From a checkpoint of a small mixture-of-experts model trained on Wikipedia.
Experts: 4 picks a token, a shared expert of 128 neurons.
Training: a variant of SOAP for the experts, 308M tokens, 8451 steps.
Below are experts of layer 5 (counted from 0) of a mixture-of-experts language model. Rows are named gate (a neuron's input weights, with its number), up (a neuron's input weights, with its number), down (a neuron's output weights, with its number) and show model dimensions 96-127. Each number is 128 + 32 x the weight over its row's rms, rounded and kept within 0 to 255.
Before each expert's rows: "comes after" lists some tokens at least twice as common just before its tokens as in all text. This comes from a sample of Wikipedia text that the model never trained on. Tokens count by the router's weight.

# expert 8
comes after: ".", "\n", ",", " of", " in", ")."
gate0 [ 99 166 105  93 105 164  90 157 157 174 162 114 164 163  84  80 111  98  90  99 165 180 117 125 140 128 157 149 149 136 154  98]
up0 [ 83 126 137 175 139  92 106 167 172 182 171 107 166 152  78  96 135 137  82 111 169 187 134 122 158 100 119  85 123 120 148 136]
down0 [ 94 182 185 178  92 111 123 131 123 125  94 192 148 182  71 124 129 133 132 107 143 146 128  79  91 133 148 107 116 183 111 122]
gate1 [ 81 146 103 131 118 119  67 120 147 155 112  94 129 181 130 103 170 140 134 150 179 132 164 127 179 155 155 161 175 124 203  85]
up1 [138  94 139 151 173 123 178  81 112 162  77 161 104 143 174 121 124 106 158  62 105  98 117  84 104 158 128  71  95  81 134 164]
down1 [157 146 191 159 127 142  82 121  91  95 130 111 144  85 122 109 166 100 122  90 152 126 163 112 179 151 148 156 102 127 126 127]
gate2 [116 116 113 133 108 108 129 129 125 101 192 117 117 184 124  92 193 151 120 198 170 154 109 109 177 187 126 178 163 145 172  75]
up2 [171  83 137  94 175 158 115 156 151 137 126 146 107 182  97 161 160 118 109 172 155  95  63  77 153  89 169 137 112 126  94 146]
down2 [132 141 111 111 167 112 104 149 162 123  69 122 130 166 155 130 119 126  81 137  67 120 119 110 128 147  81  90 165 148 154 116]
gate3 [ 97 140 116 111 112 119  69 113 132 121 118 116 118 160  39  84 151 155 113 156 126 145 149 132 170 155 112 170 127 107 173  99]
up3 [112 144 172 142 173 158 147 163 173 189 157 132 100 153 158 103 159 150 126  90 141 149 155 137 135 135 124 110 130  88  94 130]
down3 [122 110 145 136 132 168  52 114  98 120 192 157 140 120 134 160  97 179 161 111 155  99 165 139 161  97 162 103 113 143  63 143]

# expert 13
comes after: ".", ",", " the", "-", ":", " The"
gate0 [ 83 141 125  92  81  99 122 145 108 172 169 118 109  84 115  86 157 153 100 147 127 159 175 101 184 151 100 143 163 108 131 121]
up0 [176 140  67 155  65 109  78 175 105 109 119 129 173 169 120 121 121 124 110 166 182 146 181 124 122 134 116 158 157 103 142 109]
down0 [136  87 143 153 143 114 106 104 109 140 196  94 126 151 164  73 136 141 161 129 178 137 113 153 170 138 125 119 188 133 177 163]
gate1 [ 93 127  65 125 101  89  95 133 128 138 151 104 115 148  84  99 133 161  79 166 152 155 139 102 174 153 106 194 142  94 196 106]
up1 [ 92 110 158  97 136 129 130 120 108 101 136 119 161 124 147 139 105  98 158 128 158 111  94 159 129  59 133 163  79 171 119 107]
down1 [179 125 119  76 134 139 141 115  94 137 140 114  65 113 134 131 150 143  75 140 101  81 106 144 145 156 115 160 146 147 124 125]
gate2 [ 90 109 149  92 133 113 104 163 156 140 164  96 144 150  87  96  99 113 102 136 117 165  79  82 169 177  74 149 148  89 164 135]
up2 [152 143 138 170 117  96 167  94 119  69 104 168  87 152 182 170 173 140 175  95 141  97 149 172 113  80 140 115  75 142  91 155]
down2 [145  86 167 157 137 173 103 106  83 160 139 163 133 152 171 124 161 115 155  87 162 115 112 117  91 118 143 161 155 155 161  91]
gate3 [117 171 128 119  96 148  98 156 127 176 144  95 143 160  98 127 138 137 147 126 143 148 120 110 147 180  67 141 138 141 192  79]
up3 [178 136 102 164 117 130 131 112 117 160 138 138 170 110 147 113 102 187  97 115 139 142  90 105  77 195 135 181  84 122 125  95]
down3 [ 81 177 130  92 174 143 115  88 156 172  89 130 179 137  98 131 110 148 134 107 178  67  96 149 144  96 120 100 126  98 109 194]

# expert 18
comes after: " ", "1", "2", "9", "–", "3"
gate0 [100 107 107  85  88  85 124 136 135 151 145  93 166 129 151  73 172 161  97 160 149 168 180  75 127 170 109 153 187 145 166  90]
up0 [ 99 159  99  65  94 106  89 120 101 126 151  89 149 135 121 121 142 187 136 168  96 108 134 149 129 166  74 155 134 166 142  86]
down0 [151 170  82 148 149 130  96  99 122  85 106 182  66 166 117 119 148 178 127  82 101 152 144 102 107 163 134  97 111 148 167  98]
gate1 [ 94 158  85 125 154 124 158 174 149 160 172 126 172 134 111 106 161 174  82 154 107 170 126 117 142 124  78 135 146 157 156  99]
up1 [ 85 158 123 150 109 137 153 136  77 120 108 150 177 105 125 127 164 100 133  63 158 136 107  84 141  89 157 147  77 121 160 120]
down1 [109  96 129 146 148 130 149 158 181  81 131 133 118 159  93 147 181 117 149 103 100 153 191 114 158 115  98 158 133  83  92 116]
gate2 [138 195  87 127 135 116 130 168  89 111 123  56 149 129 173 109 128  83 137  95 159 126 140 124 183 132 120 128 179  51 154 147]
up2 [117  80 173  75 145 146  83 155 140  85 109 180 111 146 160 129 107 178 130 144 174 161 107 106 123 137 142 116  86 169 116 147]
down2 [157 146 123 121  34  64 162  91 147 176  80 109 208 110 125 122  68 133 155 106 115 107 143 189 111 133 153 118 112 109 106 114]
gate3 [ 78 172 123 119  78 133  97 186 108 135 172 104 152 179 102  98 175 154 123 124 111 150 141  87 171 150 108 114 149 139 186 130]
up3 [132 177  88 139 110 122 107  75 151 135 140  70 171 159 132 119 167 129  82 157 245  93 158  95 156 186  95  62 152  99 170 142]
down3 [104 192 121 130 163 172 154 229 135 135  93 136 172 153 118 132 154 162 151 132 153 144 164 147  80 142  91  79  74 125 123 149]